Below are experts of layer 5 (counted from 0) of a mixture-of-experts language model. Rows are named router (the router's row for the expert), gate (a neuron's input weights, with its number), up (a neuron's input weights, with its number) and show model dimensions 0-95. Each number is 128 + 32 x the weight over its row's rms, rounded and kept within 0 to 255. Numbers have three digits each.
After each expert's rows: "gets" lists some tokens that make up at least twice as much of what it gets as of all text. This comes from a sample of Wikipedia text that the model never trained on. Tokens count by the router's weight.

# expert 16
router:124116087162140158151142085073133125141057115094117174093197072142095092136101193123115104134142135084112124110189117128176095131142127169180130172150155109081133124155043121161076119152144103168132195126115138124095172149151133105094172155056177130130132115093109094124112123176140104133
gate0:105143123112157079162118190156128213146101129161124107140175110139176101123179136142075118149137077086126185107076134108160170093082158100125161133141087136144116113164119113137053126152126154192150119105164095092205111108169120117136154127155116126074192066092128150159097141111117123157
up0:073145115087140095137091151138112180175118116157128159105169117190123120100117167132100137160135090083111157104083102138174133129155194120121134148149163143136077082134062180173097104129150118184085152131188149130153116128130113081099125168160174075102184099080133099094070075126149102160
gets: "/ ", "m ", "km ", "ft ", ") ", "/"

# expert 57
router:100124120134132123218170082107086163142097113074177164104100145102130135157122146142139136189074128142139130115191141109084118170171151104100117095102127063120097119091128109151089121163145170186094117178098067137122159097089119145159113157093087222121140091163147151116147101086124152127
gate8:136166115154120123090104117125159181113174172125134149164135132141175101106150078143132106051150106096092159129170134093145088162137122149132156160194130129059026147147126107156158110144193108135125078090086084153102123153123150126109075181101149114106075142114122110160055130093149097132
up8:143088176163124136179101071173147077112168112144070117079118112163099136160085096034122117167171145129176045165108129164076137101138106115096113132091117146167157089070077120153129121120120169162137149144140150130152183175148138140140112153142112110135137134171088127111177152133077089144
gets: "I", "S", "B", "T", "O", "P"

# expert 22
router:136129145107089142103157125176094067093139137083099150143148122159148114161117106088137141121110157090124146150129142108107111215156157163117081100087085113134113171133077190140099159184178139161161168204177119122100185089133098123131162058156158155160119117131074140098132113114102137062
gate8:133174089160179133098132198115075190104149165156128119154198166160147125145112143163136112085101108108143123214089133095114139177122132180102088103098095135125140115151115175118153121089108168088086144136140110166173125087118100152107082137122129132112155111174101167093048136110160060113
up8:194166146114104178133117123089147083104117176119145133145160140113121114141096086132109177103127142125055140082096191113099144137186149087211115116117176118155158146126114195106185143104120062146164109097112113118112085135094122128179121140146133179157205140126169144082162144145082109111
gets: "L", "ob", "b", "K", "F", "| "

# expert 29
router:153082142120137213154160121122144140132163132088123061052127095154104141198062137161095053179134161143117176136128120165169118155121133134137140113128115046176101119149077144097143132143163155110090139093127151125135173136110121118117131112129119169110140090057110064088140152162100113166
gate0:048126174138165124118094077150087180134132168127110116119090095083085118100107104096078092096089180146080123164198105177109111156133122145160087119114170128100110135132065172149142127125188142157120088143111108161139109157120214161123073125108107135149087128110166126127129157119186177114
up0:105130164146141133174087166092134176170136119112101113169131122092138110057119129078099146110165192112133099110120129173141152203088133110142119090066164106070173191187113134022149162115131127120127071132119085150132149147183145135106123132128132147083120095120126162143183130092148125106
gets: ")", "==", "===", ") ", ";", ":"

# expert 51
router:142122096072148171187128091132120164122144110098121087131091196068133125159108157128105101139126109147139072116133129147102075127114230161138134136116150121131110084136147064152145152143065151086114156123181167103143085146119103130100209151128143084192170123122114131099123168073178115114
gate0:096156116148178141138154126148100125114157116145161132157147121141133114132134122076102119140090129093024090143152152111083173097189114122131116108045076136201089208161133124096159096142138132183155120131112135128132075141140117152112130176077087111188134107119053152131128129073125133091
up0:151082149107092102136131127130180103121128114137038115140146106104093129077116119169132115100166127140183137122136148177172099140067141157108134115126194104093216207128109098149116168156093124177038169125125100095150132129152126060148123074115174144131111132144159103122145109155115138170
gets: "201", "200", "202", "199", "198", "196"

# expert 47
router:155052168097148162166155130162133153165080156138131118078108178127140056156129121195094111160104072068164142123175097121126131093144144140135114145169167119097155083111097131107092148178073073098173125130195164150119105114094163148099123113135154136103144126081051140153125124136122155085
gate0:168147087144146136134114125152121145115120155149111127171120161130093120127150156115130083089128117122116074130160132110169096117161134061162161156142082164110134110148179138056068120153167043138096125147147179132181155172157190095126168119145074109059148146106100146157156100066112094060
up0:110142138124116163093140140149084119133155114130129158126106197182131187105112103114147166125108122113167158144165104080112131197122098163076077106164178079110072083142176146159192165110122171119102173186119139088145134144095100109169164085128153114160090077095133076082147134092112174135
gets: "9", "8", ": ", "6", "7", "0"

# expert 21
router:122130128134129127128108068148118129134121119163068168140074096115099082103135120110148139112190120078147151098116164120085155173167119118093160128047115142132153195171082131116101142121161183144089106165113141132103106079204193113131156150120095216082162102130136127174139123125115066138
gate0:189120140077120125055136107144108073137144081116165130145110169144196138185106062109152086129119121126123108159146121148133144169132170107066136012107110122136119134189140109166140090155181104131105135144136141106062108118080109115152100141098166135135177170164151124142137175137151112093
up0:150113093103132089118111164087144177132124102101143166147177148118113138155151096204113157070146092159171090115167141160090148144139090129127073131117121127126076204136101136172124094148116152086090088162234130118146118102141155110132111170117056093081109150142107118097110153127123065175
gets: "o", "e", "a", "le", "s", "ra"

# expert 19
router:136120165194102166125131044158111077082159135167124117111120076120131135118065113143157089138177051118065172138171105197142108161152145084169077149117110096155116110137099136155094092119145088082155117114117163105124119110161126108147091092153120182169172172114123101116117152125188109133
gate0:088142128137133105160116106116074161113171131149122113146149132113072163117126140151113173075129149114148167131112142140116101131123162045147087140171057063143107065156132180088063170169114050071086119116158123089110143133165111111112201147147107157126155155116095130157147135093161143180
up0:182083171090215079156154126060162109180115127112086157069147140152121134111097108125152132150090170101172149159103144116177081112136080095184101157103101145086146153093145134112103163183069115155098140109161127120137135143119106182070175130118159088122152091149104122185129100150110146139
gets: ", ", ": ", "; ", "sp", "), ", "); "

# expert 59
router:141158097100194122101142144158124093212163068133133102114099139087150097141132154144177050136152112103114092084175174090109109072159120131167162185066189122105108167126161121079115118106057128085077102139111137143137132118139129129192130141149087150122137144125095088149121159139148176137
gate0:131108147094119188122080061129167125077175132128108125101185054122158112132175143115121149170127078092108182145067109136159102186129158177116113095137115155116108107184114118114141207086144101101154097141117093184132139125131155191115113157145129176086102116073130060151138114150110123146
up0:158121134111169105136128165090108134121126158109137156142095158102140143148154094127137090156168155123095111104132138166097145132125156060140147142127128137107116135116165120170070068146134084106097183168109158072126125212135141089194053162097159104046135176177070123125081189123133142099
gets: "ed", "le", "one", "2", "year", "er"

# expert 38
router:108119141179162147139139118052213115057149168109148150156187115160145094173104162106133153162116083133123117173147144146119120059132161128119126083159132167172125082109136101211186060114119106162158110141108169098117147137135145106133102106098176105134063115116141133124089154179133117148
gate0:127139111123146113139133149124132087114117146128144141112126166097128127147160176136080173095129139110094118108142098108119177138151147097093181169080094123169114114121146138133156103112085139156183087121187172071136181066097045140098169181091095068072129138134097181087170106060126128181
up0:161142075111147120121104189134134106143094113120076119179104078153057204093126144197109104146173157162169135128121145102158139116087106151112135155072162143108151163114145144143110134131078125146110147168171085074147118099084109129150139028139105177101173150156150095166135126153082157120
gets: "6 ", "1 ", "0 ", "3 ", "2 ", "5 "

# expert 34
router:167152152057130089075109108079109139110122166126120103075072105141128100117127151157174109185124142089132131094142137104154124088155125057133135151181197205111125141209152147118109121157118108172097133110131176162065149171113131190090119145117130165158151118093133089105103144137104139076
gate0:144064121134105122135146087128128193114183138095140186136112124108137127089118094088108088135203130139107112150141171130187094207124141159070147129097169126133141143141161087132177098081159164141107195112091086108156179104110110073154152142115064111110159109179118147180156122101086142123
up0:145124115091160153134090149140134114105070098196111142137115207128132135169158114148126123134101084125139098170120152091156116172129194101093127119080095085159134088138176091121115136148102095145104059136105139146117151089070200098107161144075097125187124153183087183085103114087095104114
gets: "in ", "In ", "|", "a", "ast", "о"

# expert 61
router:154140126163143175144141041093154126095091102148125133109145147167103074199119170105129088121075114093101110156204152156128192106130108148121111127154179163152148063128153140140125114144097165150102180131113165130118088171100188095177123159085155098088079172148126079137116141121170123155
gate0:122129095078185123125085109134158077132117089201099198119089136120145147138121135167123131123094142134164107106115151059108079122113191163121119130107119109124130057131158195137129191169139120089089161104179152132158113128066137100114101132115151195184141127090147158081158145113080115084
up0:095063135117119132143081169178149166129115127171147136115122146128052187131109105141098142119143154079158132080136130144147148162136133134111120164151111110139154199127148047130128120111144141175153124180118096191125068109157153108092120065083157143137182142113078081177116145201079111151
gets: ". ", "s ", "e ", "ine ", "4 ", "7 "

# expert 46
router:109119094174110152146138131151092134149144096117138143134067112104121115155122080117136122161155155141133100093110124135110147084190165106157095158094165143105144086105093107186075126135094139195164175060123116138136212083179182050134142114127155159062130122100144071103106178100159137126
gate0:084142159084197127163154156080114120129082140149137111134120157070146112094137207120072084139124119123191115096113100157105138152068094121149116122117161152177142054172135150131148108104155155130093086156065092126100161168154090154162115117101100111115183128123175093085125145115130058093
up0:111150127144090106093138163111122123137147161084138118058143116116074172164160115095129137100136122095086185119171181145136075145153208157141073138124151135073197169099110113066157149112147153108143184092177186117183087167132119156124110103117134116128063141141087138120153077157122154113
gets: "n", "N", "R", "p", "f", "m"

# expert 54
router:102147154113179162146107087140238125064124102135121187126162144142088081152093141073135119155127132159119097177144166122176157106117146151160117113164132147130144150135097102188154118125127139089117182129117136116090076130085127106129087139085168076183077090107090145160080191118141125164
gate0:157125149128114138087138130144110166120163077131155102091152145146102161146115143116181167095106131130118188098211055122102066140168128096000121126164118192124159099125111085092157152166149108155150140137134095127090106088109160159176148162156079142152158106094154103119132128135098115142
up0:168134155133139158169115148197112112089099100122141091174053159119166125136087121092092128137103072133127092113167176157128190195153082067131167117159133088142125087118122075078121152161120151136099137110164153066132135118103140149106142132135163054101114102197120097120151132142169178095
gets: "a ", "i ", " ", "o ", "A ", "u "

# expert 63
router:154177141083123117125145107178150094152163135101092101107089172098075152141098092104175121148144140150094145143084103123206108135111067122153100217149095176161136157100076147148190103099102101088150147085101166128096108121146143145206151116092125116133103124119167175113143070131094141089
gate8:148176150157111108091144139133130107087107149105161158165088144084163120140119174121153149146110099091073213126107140120121176093131076117069096091132078160123087118098175165116150122130207133104127203099145141131102144173086143176151177107166152138137089132139129071110185085124179125131
up8:154181094130143166069119102184098174157097151107185124142070088133067069064134141103097152086120154169121140090123154113144132104078145085081144116160134128149112128166112127151147125172119078137171128149130086086085139150185134157095148084115111111141156093163098141064054166147132137114
gets: "a ", "- ", "an ", "A ", "si", "– "

# expert 43
router:165081172140118156180074144103089169134156121075169173189124140059151094145114119094070096157191087133154174078091070151148158076138151096111131129149122152114144152115137117124136083140114136072147077162139187175104141142174142124120126100132152169117185140140142165119113167100117103079
gate0:109067083166179186102084110128115126200109112095108196092139161132138163115163124081165119146133115126098168179116123129163129130138121089120180106106128118110142105141095097149145112171141118101147139150142146142158070090149131205074092186140145095092106173161092062176175110127107092165
up0:098119141187126208178156130140107125130128082074091172120068178116155102106212107118105146130171061178096187167171084141129153146116099133117134086098160111140136154081099091130124108134117138139171125149139117123160118132164116193110097197170140113098140189132134107129172109136100098106
gets: "c", "C", "0", "ex", "2", "8"

# expert 31
router:121100110103165165157112143168126129136149161109137097193130165158100114102118088139056096177141090094182082069124173100111140081190127088096114128096131122173051157144135104091128125158178145125108133179121155129185138115083107054134165187102127158106173099091106128106120140137123175130
gate0:095140111106165103106160130094094111121125112101113093142154166096114148106110092186098171166164148154102093069182152206122189127138139127113137135078139065168147125163173181141112121088096086089112152161132088137174095124095158111109174127197056132165108129089135092142141110102070139137
up0:142128086119141143103134179120090108188149092179123113099131130170104096156208112146161103111151132167121159157067147168136066141129154112143157107155132119200117108119133142099074158142136155130156149128116086146113147050142105120090131108142032178123070082183141115119154137076092106165
gets: "en", "is", "as", "in", "or", "an"

# expert 3
router:134090120158092134150131092129127118123120154115098110116163170162146156101066098086091096100075157134098182095152071165161080124164133169116088124094142140115159112217073104147183118126110190143095139178113120151114168163112077113104145113078141160136176169068178136124106100101172149150
gate0:141158121147149196095179198111133168103143080146144129097121180110166147149121203133150140193112142130207120155073135119099143178122076139083117085128117099147137075152182174149134114124123122084081132108122106086101084174139142114093121093145138128146137159128077105132185062103127092150
up0:160157123158132184110144098107142133087134107135124133094108199121175182167125148162139133227104171127174115098144165126119138142134107140104087050096107124155128099146164142121135119136129106068077111126121116128103107210118069071131142119142105127196180164140155095169172107092100088138
gets: "-", "–", "over", "/", "Over", "th "

# expert 24
router:136058117084130144148138111044159162161141162129102102186103125151071124116197154166169119177121143099102104161093169088114166112144138148095118150107140138144117144128091083124126141092101197162089113174115161136085130125129147067117120212118066150152143130123113147067092122109084169125
gate0:206115122118170075108057111140151181203129130117053135135164158119104162112128083122078118071102103089107164134091152119088167092140087130117165138152080122113153158084086132134153150120129157144130108124117066140136139076133168156158173172175116170058126102151117164144085130135109126153
up0:143162087121124137124150101081131148103127089148131168098108158096104118178133116163084144132106087083089162118064183179135136178089079152134107077074174120174112155141137126145127158111123122136107156164073144091125155135128135113094171125176091172094118164114192121099146114121113007142
gets: "y", "ers", "s", "a", "ey", "es"

# expert 36
router:159097144086112146147139113119128129096124125188135197137066139154054120138148138098074111154192158114100199127139126074064132074155151081122084129129105182129144148106125151116113159088124161153151173178110144085116132179143148161122180123136144114109126216087150114105140105079128139084
gate0:062110125106072133143103105107121152090121109214173131133116114120172197108165105120135112148118096171081104164132101084145164124084144079106148087143111103112157127102136137124183100151173144136142118131068184109134133096090140110165090184150137182185092195150089116116090117128113198141
up0:052103166147098145125096143122167063108142119180105117125126149096149161115115154151114088160118094149086058082127064143124186121103138134117185137072105123141102147109128141094182146099151129135143120120173188137159145094153139133155141091179174202170109163124178107113180075111094169118
gets: "M", "A", "re", "im", "Ex", "m"